config.toml
n_layer = 9
d_model = 256
n_experts = 128
experts_per_token = 4
d_expert = 64
d_shared_expert = 64
activation = "swiglu"
moe_layers = [0, 1, 2, 3, 4, 5, 6, 7, 8]
router_score = "softmax"
normalize_top_k = true
routed_scale = 1.0
balance_loss = 0.00439
balance_bias = false
shared_expert_gate = true
init_std_router = 0.0228
lr_router = 0.000684
vocab_size = 8192
norm = "rmsnorm"
norm_eps = 1e-07
tie_embeddings = "early"
optimizer = "soap_variant"
lr = 0.00605
beta1 = 0.95
beta2 = 0.99
batch_tokens = [65536, 131072, 262144]
seq_len = 1024
train_tokens = 663100000
steps = 4661
dataset = "wikipedia_en"
Below are experts of layer 4 (counted from 0) of a mixture-of-experts language model. Rows are named router (the router's row for the expert), gate (a neuron's input weights, with its number), up (a neuron's input weights, with its number) and show model dimensions 128-191. Each number is 128 + 32 x the weight over its row's rms, rounded and kept within 0 to 255. Numbers have three digits each.
Before each expert's rows: a language model's description of what the expert responds to; "gets" lists some tokens that make up at least twice as much of what it gets as of all text. This comes from a sample of Wikipedia text that the model never trained on. Tokens count by the router's weight.

# expert 23
Description: Latin-style word endings in scientific classification lists, such as -ta, -ida, -idae, -ensis, -ella, plus Greek letters and other foreign-name endings.
gets: "a", " A", "e", "ta", "ia", "i"
router:086154111069142155118166152138113146191105116092184213082156142131075124212197129147153110144125078160105133171126120126132105103171131124138130113150112112139119159099129215201131169175140084
gate0:126133114114116089117115123139140032127175107154216110141083111107077083137113157131111162110129105147122074096135174175119128090166158172097092145124146130091121114222129090126113086128082069
up0:194108117143133162186154063105110186107105158127072164093111149153178166056102133125098097076127101056162081081100124085127156158150069166122133145124152125161101130110103123126131142148150082
gate1:091131099106146107108136191099104131083135119112106219128119128175134124159147147184187116120154138169189129124103121143143138163034130157122184113143140133143070120121136125123204128144145140
up1:148097136151126160120143044119214172161121138148091056122126157111131111085102101078101122105101099058125140126183180086097108120186122150138090112162090151159119118134111110103111089096098094
gate2:108096098144119094065133171105138171080081156126098174133139117115181179165124085133159138129140111124145142116090160143164107192181077131183140175144123147117123098101119220151101156143129134
up2:131184138104141153155130092128136081183168112072136090111119171163081091067091172125100136112144129112123154185145110116097148089074171132103126126126155114120120161157140053085183097141131142
gate3:168151111148131128075131196140121078123104130111150168207131183147148152144183160104143119177134100179147097059140133183115079140064167086124126117133176135131125180166164115168142131153106152
up3:132123096134127089118096140062145137118130114090167125105154158109160060159181147135133169170211041115166126102150156179146140147171112102121141100116114165144078137174134105163147138140150207
gate4:135102083170172120098132115145139135126120074128139118171084080112088105149124109158124111136104126110133113121112129140181084130150156151021066097064159172144107108076136095145135144083068103
up4:129179138082101150115177145125148114119125172126103117130144095168157182151055171150123101173179176155115155097102138134101144132087155123166134110208135126133139148154091210111121106215102116
gate5:093133117129153130118118102111070167144105089116140153101131081183112198170167085088140142075092157106147077168143137158156112153110138146105106080159099136138112127126089108117098094092123124
up5:189095110147120102128108129106185120109167109120105094156083147075138072112114142147140153190138124113114184079137128065138158122144110087200160154105172161136121081112118158101157122127157153
gate6:134142080087126108145153118128135152120152155171108222087100091108120094159119132124129140091155123172149130204131164109116100150109087140149139150224117157134139103140113155150132113185123106
up6:159122157154132140130103153113147104119124076081153034147138151136157158135147143127156178109070080098130069045108122113172173106131148083100105111077144094123113140091088114067099126100121132
gate7:107129100129107163110091146114093083141150194131141154105122112198176134127119099102141129157127171111169161121035080114175116142157128093164130107123103132112119094200162083161143126116093115
up7:182050109129058163154080128123122146079166112171150096185102100118155139164135063160154135115159133103072166085137137189120102136163094075098124157152081146159133158066081177107110139184174126
gate8:110161130123171165166161134107134152155130154125111200128146144161140111136140064140160126104154107170107144185046080174142079047133166158126107140189140175158111139082132079142107095094093153
up8:140127099125145114079162157159136092124086143143119119142137153097100106139178220094138144172115088064192074142169124071137176112135133120153152145068146084086146164150144080138161150152121056
gate9:212128160149128136127197100118126114133160137126110175132140130116096115189140113100126115109061078112158148163106147127158150194157131102135107104155117094142136049138148130139127124141072119
up9:184162176125091147151188088131112147143141143139116166118152168131105149198155110118121084100070109134164135161131136155171133154138135088129078107149119093160144049089131146143124136164098106
gate10:115109100131131126068105156125086144112186144133100103117118094118134122166157141122159173147126135067132175108104139074171091133104128099160097051142091207127137187153090163089132157119085130
up10:115112090104106109079093146136084119145152139138115113152121073101117151178128115148184146181156175101096161132088130083203113112116132107156097097127107173122161191158083170092110161142130140
gate11:093123108077155082115062168107143136129106148150118129121135123230138150208120129169143122131136119123100127139127122149150136115109147132100094138141103146100106152104164087118155106103131125
up11:150126140191112163159185074138156104094187077134117124141102150069125099061104135033100135136097137108149145094134141067105109147132079149183199111102140138155131097147078160127116130096119129
gate12:124104128093094151021143158107141181178086158110168096115180080136105139096106084152198118118060092144112135145064111119123155145162120117177135067082075120139114165157121059164115143135083129
up12:130143144128132126155111117157168128110205138128146192125095144129158058113124180113069137113177132055120128113199161108115102123131126146127099222161163080095157110069120161135139085140255151
gate13:132102124195137128162145114182067112090123129161130121154140145156131130127142116155138112203147117112112135101114125120070108100096140134123171100164160105066109160072117129132125114102172078
up13:123100121136114169104094142088201109156149131081139138090109096102136100118093108136126128113112130097170126154074142104147178120176099130135121144138082134156134131202180158102123140131106142
gate14:073081136107122079128119116128100083150078128095128110103086114073154107175129144172137085141141095170132189110169132105094129106127130114107126062057181141186132116136185162084110132118123090
up14:088099141111169099134138130122101198183080130115136152088120104116149069175112090172147081133123110163175181149159144134103164142117137105091107114060148126102139111131164183056113129041218135

# expert 16
Description: Numbers, signs and blank spaces opening cells of pipe-delimited stats tables, such as goal differences, vote totals and percentages: +43, −, 3.
gets: " ", "1", "2", "3", " +", "4"
router:152176165155164138168188073150155121121164115135167161124100137148193146217122170147153169133122108101100088122111123182116142154071139179104153129114165112067133141161122079142124133204123165
gate3:167087200130156156119075178099177097107126144126098115071110200174121139106137100070097156113128099095157117086136116120085096104126132094101132125122139145106107144155146135240103110131092148
up3:172120191133148149119067162080169076097132155129119110103118147173125179098108115083092145108151100119167117090141107124108114110100119141067141158125164155091109135166142127231114107150105125
gate4:113149115132099147141096140073178134194161122092153127059131165050136078152083143055160134094111090153109113134195091129124169135159125088157125155126128151139137138172074139183107100162105134
up4:121122143105148124092159122176093132058113122171107118191122122188139180104181110168092125159099160059145143121064166117130091119098127153101130114124123091120116096114191131070172148101112118
gate5:157140177145080153116136107117129144098144100096146117103131097103120131192144154164197135137040092142130125095147088113179115104122108104101136110117128077183118137211066136119200056100091114
up5:088135107140066117126145089127119182178102137145117133184134096164111118101109116178108107126177200129119132152115142116131143112109099138111193122169107167118127049081111138023140179087165135
gate6:146102163209145168145129030148157124114144115128122114172133102137080203097109141105140105073135167128139130124152114165093171166075158171081190090104121127142138129146130116160122130070158140
up6:147104157211098156127104022153176135141137105131115133198117113136095176093105136100146095068160156130141128124151106168099184144072181173083189099119114123144132130145112115158149101068168146
gate7:127131142132122124141165139085099157067146141157144152158062148141088187115158125116135038153072150177159150073134131100125085185089131122075086111143137143134094094177132144108107129152068122
up7:144155093130078179124114153102149127053153084117129129049081137119112178080124174084111150128169147108120100122054175132094125155094133163126160128090148103152122107140148119143113134150123166
gate8:170095112133141155175141094122133116111155143118154102163150174161107124117100106103107112123123132069113107125067131109112155202185121122163168169135114156126151157135122149115091090137096181
up8:097156161129107100093149153133109140129102128142120155085104080066120131137156156137163162143137100170143147107193121145158090088058132130087070098113153100145109078122126115153139147119159068
gate9:158114120096086119118111062131145126085113127112099121211100109147147181081086122116106146161167172091148146133115154138149136154136110174115131178133150144132115170129141128162148089170096086
up9:128118127130107139138090102153141114097131123126108150177107103123135157059093133151071159182168147101135112093130150167145168169149127191117149176119144134127127167138172116167153124178089111
gate10:145096109151106148028153119118181114164136127160067124172076149089080193155119149098127116171073165118117145136121140108134155072167111069172152113123081130138156112099115141112138116143134150
up10:094100125118138125151129092089137172135072171087112131141135105153146130075155072152095088101158125135205171093136150093127116125124138144130104089137116110144083102128114166137084138110104074
gate11:034144074050119144086104160103178192080079088143099110062081169134140092138125054126116143145115126165134146149102178115127104139125162119151112098157081194114140141153103156160145134133126131
up11:202120168221123118161142128113091099152142165125108149210139107107126189131129205107128051131096125100166129094176094128098128090157129138107119154137186087144089089088138127116099103136155118
gate12:111150143106083134133189133123088138067141138122137108188097122113135160159191111154124122179128158141127127161116126073146144127110130168085131104166107108141107087154100107118194110124084097
up12:122143161092093174097142118120107166058155131106130081167103150106145154150163106158148144155123127144128125183121111059159143144119117152083111104141109105123110104191122118157190113146116121
gate13:098176097060139127103138159130097087126119082093143091054163115195138165139154073168135179132093107165122099181134135128149120137192097124131077121138156142113136188138199133091119121154077128
up13:104193094090118117136127181127061103173114141096138082119147090213122189138115118189143163143156119173117115118164104099133120064128093151085094111168137159130132178158144147045174172140144116
gate14:180168145166110063209161124114118142131114172123141161132129063120148178197165161070161151135095157138121123093162150115140099086127154107123147132121147127099138130078119118117169116082164213
up14:049076107079154169058107146136119121131130113153117106127118199161131076076100098201090123134157120134133134181091117132132133160102105135154105131143107146157135113154140134124093154183097049
gate15:084132078091113112088101193139028137181127124111144093112131133088113159164144119165139139120126135210115120173128105143168101089104130091084107109139103097118144110114099128128162168159134089
up15:142129185142128143163174095104221116067111151142114155144138103159165129080104115089105109150116130041143138076122162111101152174145133160135141148123155131136117152173187131111123082101123159
gate16:141119066157137140108151101134139137103143176142113171199083107073168171147121146049103066160116167125129126134121145153167145123076152132053143124135127112139117122165126107132143089117132076
up16:120130078124174131117170112135160128121149205109138172187104095071186173166102151077119098139129158114120115136128125146157109137073111147064118139118169144143119151180126097118118133131163086
gate17:111088140169147133115146127123110153172103171109045119111126118096148098131129117152111131140101130093129153117091157093149140121050175116121087091177077117156126147127115165057162138090184108
up17:145107161174126151107121088155096134148138165112049092141138118091167108083098143164086109110137127092131116122081149115182166118069154138093092106140100071139154190151157156068163125110197133

# expert 22
Description: Mid-word pieces inside foreign personal and place names, plus digits in years and coordinates, such as Inge, Lenny, Menchu, Umma.
gets: "e", "3", "te", "8", "ge", "a"
router:099092143079078153094097149121104136131161107094088183086170118110102126072156132136105108110149147023117100110132111177118152063142118162116150118125121103085088094102135134100127090126119129
gate0:148113102141175139165122124129143172157138120118103139149143097197141107125182152133150128119148116155108117171126148180115093107126153127096118094154102136118134098105135176131097169094153161
up0:160109147143090102130085141114129072134098131110169117125167160116128139117093124141158146119103141115120151074098102071103219137114127078194090136127156124134111166161110076152192138111127116
gate1:129127095130143152090127098139126129117149104113067106130153150170158136098134082115197079145117124123160127121132099113131078141158108134165046152130109149145133128120100118150096128083137181
up1:141175144108107151089113083126084098142128085173091112100154099141108128095138131141177081178148142113127107111153066157129108085153131143149084133106122156106137119105116087175094127047146155
gate2:139115167153061121185063146094144124147090072123102208102165127152180133128119131147074096147160131104159099153137132139104181085180167140177143110119072061138127165096131202108069132124136160
up2:126087135074086097156127155096113123137114096077084224117117163157164124153106171174105104128174123096153131138144102118157097140190079166205142090128061118144112200107105153131121114162161100
gate3:135088099090163079133119138155155167161074150095086105120103107116130121167143099115128123180100106107169151163194108041115175177106115085114138163162109077121141127141129070114133122172200106
up3:142177152170060153130104082076111088124149086149136134133170113149122140104059124116165138097141161156111158095114157192140071079150104134156116105102130142176107156129101175124099126117126155
gate4:110113141095213117099137132119140165142207096097134072143086174111131087132203108136137118118168085090135119137175127132156111106145095194139091101154149126087128133129103137113131140135126134
up4:128088083136096143101139142154155156130082207171166135105164102095129152118113143130081153118120078200138114111158108144150154172108099115130104103125178175157159101144111136164148105172111133
gate5:142117121098139115196177139123112144124136119089064171118080243132088064139139114150128070153139100112201149117098148118105106131065136151114152125168148106220137178107110188141133103119121125
up5:097125108100130128135150141139129115152103097058054153134120252138092103127155108143128082195139136140160085080089126148127138133082138145137151075141188097164150173111148218171149094088077118
gate6:168081152095200144124100192109148099153165131152139159085166060098087092094117152105157123102113114131079103115164118117130154078101082149148124165112116142111119137147099147130225095171128076
up6:098138099139107046163161115113118116108174092106124092139081125143109147156120149101142147127154171109190188127135173121139132135127112120128157130154120181149138132108153111052102133059103185
gate7:147118093147113084124092091093177084137066121103154153161109159135145123128119131067164148089142119109129149088097137091137107113081130147094104138144115113144074117165107111122167124145159109
up7:149103120160123086101089086136168071115104126076194110166129177081142161091076134114145125059172117097116109086086113120104121131105106144100081201097147113124111142212149101117150151161178141
gate8:106127155134065170135106148148131094109132149123098113083176042172104157148129197144099122136127181076107158125116126154098066123167052183094157120124072140128132095114141132139124098122155146
up8:136157198107141164134063187147125135115129121152097169052163121107081174132096211146072118135116082155138150095185132201119181148169109147099147115105154148085089095126178146153155112072154094
gate9:096084100121116121092079128115110179087175114121133121064141108115085099158159170141199124146116091076130148114154100114084149077176149096137179204169118133103123152151081105129170077102111077
up9:147188161142121145101203126134181093135142173133086109195082137118157144120081106089074139119121165158133115119108168122156082188071133174121086043104158167170126109092165128104128158176115149
gate10:117153154182093148145085103087111133129079124170082146107157087188108142092104162156149099116151128123181136064146112170103086066119177124111118137131124084087114164124186095144088073156121110
up10:093163146133137139140131085096130108144124110148108110077149120099119125151144145160129106088160145090166136133071092156125069040157144137151142136141171138083131119123073114128118103210112120
gate11:103149111179135097081118140124141106133148189105068096092170190131165119111091095139016135166090129175154140143102114172139190196062086142145151144129136157120135079053159094117127085171126158
up11:107132115142136117079096163133132118118138162122125111096167168117147107089092123130049110138131102134165125132089075146131180168093106151110127155106131143100127063114182157170106063095124159
gate12:146090140113118173169158128084108171183180190140134147089129016051144098091153155154068120115113064143156115114122101142139132082192143091127157152137106103081131116165120120147175135124113194
up12:166165154144082120199111102043074206127164101165128148109106060167154097103118162119103140066150098119136128091098133134163122136096165107081164190148058144126121136157095151167131135137111132
gate13:122097137110142123112096159117134178170129155095109106141167107156088121146163196099131116169128120142096140134092130126160168113117132114126097084191086140134098152123129197111144127169117110
up13:155095146161130077147119122125111064181152155098147095153150114102104189147133157099119110138102137163099127103164124139103140087101160084123151109175068121151129151120114132153134081071114134
gate14:097130141117149208086133150136099181152129139125130109119124155153135106062165058135109100130093097139155111113091120115114124140151137073123159039090099124152134187119166132062123123092103105
up14:078123110103115167103123128135125192105158140143127111155154120183126082107150049137111106134098160134180130117137115117146116168122100040152156075102095120134145163137188155086106123143149087

# expert 13
Description: Opening parenthesis after a name or phrase that starts a gloss, translation or stat, plus commas, dashes and pipes in lists.
gets: " (", "–", ",", " |", " –", ":"
router:205141159097147125086107161166090073149168104126094122154070062099057190080108161131102145160095092117130110093119095148171074166163090157149154141091156063070126112132159168115147160084168170
gate0:117125170115165117142150126118115141142141142072149139089143179158101100156164132121206150086113150143107117171044132098100126138158127119174180136112190162124106140136121120159080107163097187
up0:135156103145073152183135126104142141108112071173143127167131104162123109097139118094108122164150076109150184066144154172103158067067120139079113138174046085143126131139122155094189141096141097
gate1:128136156089099190110171095134138108127118133153140141150135098131141094049129148132125113115163057099215125065077117161155175121136142179092110134119182103133122155181133109176152100160086072
up1:127114190132147148177144151136109112190149092095116138145140152101097139143147154131172112152143151180084184070217101108121135110101175106113152128110092151123129168087043094108149205153098065
gate2:110194153088151123137138142129110149077101120140156120098183175127167123091122136158122088156109134163146144095100143195153141140118141062083133146142141077130124180122121091144125122143119113
up2:125032111139132137163163122105175122173148108145119169182075096153071115118139070155158144092184113091097126157137081091112137119123096190219132093134100158141128103095139142147127115080094129
gate3:149098137118097113161144145097110133122098133111118117092154127129096090083076130151101102184142134185169151114159175136125095124078118120107154115177066099119131155199099148121157115064074069
up3:097139131123135166103114116136147136129170114163123133189096146109148149142217125117160138085108143091085145106139059131165167100162138155132137123103187181160109108087156113119117112188181131
gate4:087142102100186116092141085141131123087123115161182143152054072137194158128126105130079182114134137146173101153071112108143137112158093097058071144096123147137138060148166166165117149099059140
up4:093157107138164092127157155136087122121124101178198147126103079139175140102165091118067201138114073194143121147083160112151134093146146079113121093106146127136139078149168131200101165124106193
gate5:132088137166069132120107136144111107076194175118118117166207081102099125093122146114105133102121148142065138140114107157123113144170120161136121176112117091136143163141130082125096105197144067
up5:096127147126111127138135095120124146153111080117079095069058146096134133102097111105203111155116097189171133105153142122091148079096148091107122161094157109152128138142146142178133139136149145
gate6:143106176117130133153080067134157125060150174154129153168083160099149162195093147141065116129133122092174119121205090118126142103115185062101077132106075136123135053153098204172110102141103081
up6:119145097107106154096178157111129141170128083141119107081191122149104076076144119092210128173112134157119145149067153134137105136115099123172175110156156126135120203105154105072151108109149176
gate7:094124077196176077127099115130122138087194115114099090098097103103124136241142074116145138120101123120147153168076189089138137091113104157101151112142062156134127155166068122119139139113118141
up7:127144175114049169152159088111140128138075108129162193138175119167144102080124135127126134154151115113138116080124068128089112111116159088126173147145152119156109079073167148136091139167121114
gate8:104081086143134167115109038120214142124143126191098105179087073109149159154059135083118080107110131123110101059153149135207124140126110143119133151122132126145123106152132140086214101114086063
up8:113114135132108108143130158137070127134125108157072121144130096109069102110095133190065104143124086174145146177132175133106114086135221091099190150111124104116139145108106111138083120086163108
gate9:137120133150152151123133074114112121111141035135086147174116136136119141107174131136074165165046109191118133103137152144118151084112092058178138104128134127162135092212151164141112138122131180
up9:085113115111071153153137188121149166131134177114159107100155102128108103102071125103188083092216117078172139138112098118163129109090150170074145158110137141141126149065122116124151093101135129
gate10:103115103141174074116092091152105127109119150136130108099124139114160129175115119039184156136156198153065133168126182085121120143180094140228148093093104208108130134097085081177099113131086127
up10:151141124077096138134153191110158129133132139072111144121113158121125121077137152157084123095125172097179122084150100170066152144095094123075069157151121069157117154128169164082137119127172082
gate11:141140181105133171103135143123181103144194140084098139117110121129151103127120176106081172171086056161179126150118129123106098148127061201172117088108037058105108171191117143202082119114132118
up11:114113092135089074148119094123077150104070127161172127153123126118096153141108075167146047072140185085095130104162128102130127119140176072091159186164213225155137061068151143050167135167125147
gate12:128128119112148132154113137142112137163134097121062055116174126115099090122159103092128168108121115104183140071109138217133142127124111151167170108157127147125132159115161132047177136122091138
up12:093146108161085122114148145083151160088117131134188185138127176188154098128119114145082117144126123119103156172110151062137111111078156122099139167149137131173101098139119101173115079117133133
gate13:118185143133166118088187102130078131166135146074155119104145131162125125178169109199189119144107172140135138091066085173128133168154077123106048139130176126149122129110116130069108177160089090
up13:129121111126190064056118120141095103069144156072109134123093133132106126178123138189163159104087155154183092092097109136157136126131064054157097125137140150139130143084154144090102152167120147
gate14:123136177181162173141101154117146118162166073053185177071123112201169118133112120196149133138124176128073125127147123141141144137102035098155182185146134120144111178123104114167153145200121096
up14:149132176188151164102081181122129090146174092049159152100099112193162127155109120190127138123111157122094109115141102145150115133115070116153146232141150105110129147127108082169152119211134099

# expert 38
Description: Space tokens and dashes starting values in table cells and infobox fields, such as after Height:, Draw:, or in scores like 41–5–3.
gets: " ", "–", "---|---|---|---|", " Genre", " career", "fra"
router:111136148108096109178124116105123116184157123061132154081157093153083135194105167164195178101118111090113077167162114114155141158145095174143167153120130185110123158086057117095130136092125144
gate3:133119101105130158181152103136125188146100127157126129127118121110155105103146078116103121126094140068141139158147172157067197137125181097087077151136127084138117150147114136114155075082145117
up3:163158154111113112199142099161097172127104106160127107144126084097120115108137097148080134107134127071110106174151168174075183162143168148073073160094136079097141147130131102091156093072155119
gate4:154119137156151145118113010097156140081133094110116140145104140223104130123089143148140117135099107105149141084145136120091168117164093132163175137115127145197110116157071152217088162089115165
up4:188151086166094127123121174176140113158110188135117145125135126070163159129117114093094119088175086115126137147087122167120126075095163143074095111146109145115128188116124112061167084169202113
gate5:184086113118140079136150085134118119113112188137131170125132150143147163142100140086111129151130144076145144142087149138074130087108164086136086109138105135169126118121173140118145136109151119
up5:071154130152137145090087154105151161090089077127081140139079136148137111090111088115104120135120126162138156093095138052188160129125123151159164093182115135144097138152086166152171099146142115
gate6:108107119145092103134144158123116126018139132144130151111077102096161117139149110119096140155122141083143122115147102113142170115098155117064114150118140193151131126149140134166099109166114060
up6:126091148084173174115108032144156167154115094120112108157138165109119127115122101091160112154117118140129144125086157078091156137171094092165159077136075056102119119146079153128201151079107147
gate7:164094071153084112140120116126143174136100176160120170125114186131137123112142143143101135119116102073128136125148125164109111119112148087151139155132092165122147119104197155069121142133111100
up7:163089110129094129165104105138126146166108162129140179101141186155112105123103174197136152096143090106105109163175103175138141133129109127147141165114140137109147138094170135086089141128126135
gate8:168091182095123161113177124123123155152151223184129164136164139111138075083144136150114139113145164130125132144128143120147115128076163206073102076154082127121140132110123121113133124116161134
up8:075123074155145133129121108104178106062097065105101104135079113137133179139110123064106098171073091099158146101098133106085103131143106037178172155138165108143102096168156151139171107091086111
gate9:128195153097199142125124146127117131160154138122127163092171084119114176137157180146168138083105084166132115160161135177127168117151109141111083140129146167132119190147062122145121116212139144
up9:174193197176165125112153127132085111108176121126132101123154122125066186096140135140132111073119160151119120112128156104118107153171099088114144107119144129115137157144113117099075186119106135
gate10:092136104046101176060064168131115107122116069141110126141076113174111163139123090147140109126152160150150120068109092120134146130107172140089129121143108157114130123115109115123206100154136125
up10:164111137179182072187190092109154150125109171129136133108161159089148089142153129100132172150084132155153166185143174115118114102128080088139136128153126151159114109145144150117026160113093124
gate11:165168129138059179112119165133086124156106133092130090144126124244130135137164123124173159143133106124115118116107084136129148163136117177135084105129107118162124130148134086123124104089159201
up11:168136132163099191129151169110104135157139154113132112126136142253118165147165137122148150143120118102122108127124054151139131168164109178130068116098140153164127150151128101143068095095180204
gate12:123163123109168044111187155143148109138146145142097101190092134117115104080134117090113116131094123117124160110117144056140223140123192127162108139138192156137122134091145112105121185149147157
up12:131093124162092210161093092117133167096131104119148169100161137124176144176132124148119104127107092119133121117137103179105030113096090105077145108140078086143120102162110161195146059118114087
gate13:083154130154111159136126160139129132136161107163135131117153137227139076119106165139149149111136131119119109160088161135150182169114127139152124160135134099142145141117072101145158139125110184
up13:078115107100166065132113146122102128145143167109149125090157136085193162164134107125162112112144176190125123173124124115158085116139131128114072081139151178090147145124127115131090136192095127
gate14:112094108134077183077129100111154118100119149114107122126074152106168135068096069074108087139108075106117181114121131100093070136144109092131145097174142120187089125159135141156130094151121077
up14:124144160148150161072069099176075085138168069117156082138125131101142097073081052178137139073126085116063133173144148131132107134145105127104155153124144140163152207147099080133095132197103108
gate15:195150169134099149133129124116132182045153137098105113162105103120079150086125104137116134115094090090142135099131143128093097188138120150124084152125151099149118106173131126120123051138140157
up15:092076050136155118108153121100149080189084156168133177110125117114183148163174175085132103166140120161132140116086131137125162048106167099137169080141107131137111122131149147138170150133113071
gate16:120125149117087112127154061130124127118135128090117127137116132046144128118124186134124134126113099112122120114153163089113095162161129078164185114108182074133115148167115147212120155127177141
up16:156125107138168149127084173123133135128112146177134126124138114175117134139140079121124121121143158137129134140111101158138136096104147168103054130148076171121145079101145114070139090139088109
gate17:171106126154144143082103165132105167149160182138134136135168105074131143176152208093139126130113129160123120174211112125127092120116116097102090097133095168113144133123049114162105152126132182
up17:050155110161156079121197124142116119132091103141127139127127097130131239159143090138133119107097150165130121099131147086108130106161135124140131146129174143144130127117145127058150135173134134

# expert 57
Description: Opening parentheses, commas, slashes and currency signs before numbers in measurements, conversions and statistics, such as "16 km (9.9 mi)" or $43.1.
gets: " (", ",", " /", " $", "/", ":"
router:191140144171131110093091145178094112130166143162038151097109112122109147082146127163092129112135129133111096135156141162101132130174061142173094131070122150134132138107113135117124172144132197
gate0:119073080194117094132120107117125140094095152154105096049143184072116162125128081139084129115167140102143121212172133148123133149177073138155123144089087143154140150105118171177106127137109183
up0:142153159159110155130104116140030077172121145154108097092073131119143162149167144146117176156136109125102140148119096157197107106137094155146139058120169094142150194111028083143124182152091106
gate1:137148164141127085100132136128153146152114132105168147062150139171073119133080107159198144132136150138140114086129084153102135084140116134131101114121088150135135209139082138102160135095132086
up1:138169195142142026089113171163139119159130129141146098087128126143074153093134145150181114092169164180137092089156096152127145131147089132149065110100107154087172179153120136128114141130145100
gate2:183035104179116212132085110106144131140142065108180127208136169091138093085060129104093100115104155154208134155110130135118153100129072088089152133131159126074123115055136112159119135143153142
up2:179094136165098164119080138138109137139156097136167110147136172086103103094078147168085088117126131168185111163144113180157143132169079101094077151088157113073138137095175104139097141171155169
gate3:156090076130140116119150082114181153211141167165106177093142125123102158147111143128095168099126157138115125162159152090208123137163142136163121093120104106156154094104110116165093134134130100
up3:122147181146095106127114156141070106072101096086148083166155121129149141093151063129175098144112076147110106142090141170075087105105137090116092133133118130098129152091148158103135091096175181
gate4:109087109110102116129149113106075151081155152178152085177123156130098124048135119148086080114132143152158130104135107119168141138230106188098106096171128143121160115178164144114138214063141135
up4:110132134131091098133126137106053143053129170167191078135128145135104152082135118166103078115153160159135124103145084122151134132229118175101101138166150134120158104177151133133136216097148137
gate5:185157155112109077117121138131079087111122133125103106103071099089092143081090144134091165134114161141186118132117163105126168174136125113093162118105140076142151096175135111113141158067094133
up5:069105118036125136098152159098084155122124113112037107157087129126146127154119102077164170148163175087152123105189115064190128140150172161143108165120148162088123132130085122157136118100066069
gate6:178080114085116107128109122131135147146181170158074132146091124113126141179152119092147176117099104138117117120092159105131107109106095115064122150112104186090129091053114099122134165160127150
up6:071119120159159163133158147118135137150095114093156156106124106165132106135112171142109078191117128095107141092125099110133175123144134149209197072147160100187125149159140205125154134104104137
gate7:129119149095118170084111130130136136073190054142106124066087146188137135108174090122109173119140138126119113141062091086136180165128108142125142112098091145123125142211153147125187101143076107
up7:108108089139170112177158115111163131132090165144158181173171105071145117127082161110140044163111127091098165100163129115103048076109149134157170167154146078135121095089145149127100146123150120
gate8:219144151163205144131186081130150139103165235092123167175165070132166138091167166140124136127185114146158119096056190207118167132074118192095137078111113129169107142161050096125149094148126115
up8:084156114099153131138076130157182086150099111130135130166113146132126164160133105109154143140075133131142117102129077065127080138136131127115086097094131183097123092135132124135152177098115085
gate9:160155159090182121170101146167082108097118189095188119136180081173152156121116115153105161124101128129105128164151152132080126116127129169064103136142050122117126136126086081150097131125172154
up9:158151114128186154147126125155083125106127193113144125119174097169152144133134092126087162110075137138107126154087123150067126082143115131124102183124055118119120137058099079119096160127163165
gate10:099077105085170072112124189117094123113127143164125114043126070123131112146141124139108159154067158182172106119116137138148154053133147093184123091130128189105129111028174094082093081119155135
up10:117092132080152064092092141135115109103154172133104105056118068094141135140089150125099141150068195173186106146111137137166142079131130159139114128115172207090139113063181090081109087118173139
gate11:144195157108115098124093097142120121129104144086108150109145135152112153104109141185123161085217152103156086148035107190117110169112124197085083080152138128108127152147145074087164113121107116
up11:127068155170144117130129137128174112130166110211164072120116085113100107126130122069139087123110097137149133131192114135108124114140102079176149151089122173101141095086142132140046127111152144
gate12:142190169135109155155121118140064129167113195097132118084216132160145129131093138118123160064129104142064100162118165151116145104127100089171092088158082098104127154121041125103118116160109186
up12:099169112064150114130131124128113160136092114143179141105142152137158162115093088085119147084130189123102128111130099141092121091137099066107150157109067154100141133111168156108103138122104069
gate13:127139100119065160107136144111156117179052102158136133183107073172187129161130151160171147169137138126155116108130074128170155057081090096119096174135189125134129122164045084075156112148149116
up13:137136107141087157102133102126158118178060108177090117160099099153175105114119151152121149144166186124149082127104088186170186094116090147137101123114175091097141152139088101077173135137175122
gate14:141013059144176129124143146094134142099118153208153108119112116120123182066086100158043099142103079148157113150137093128117149094102108129099126172166132107134160149093129136128075139109124132
up14:137164100121086173108102119134138104192129072058099124150134167139096131127136103111194161116198112139147142064087139185154130158140153069117127104100181141103117113129111075132143116131080144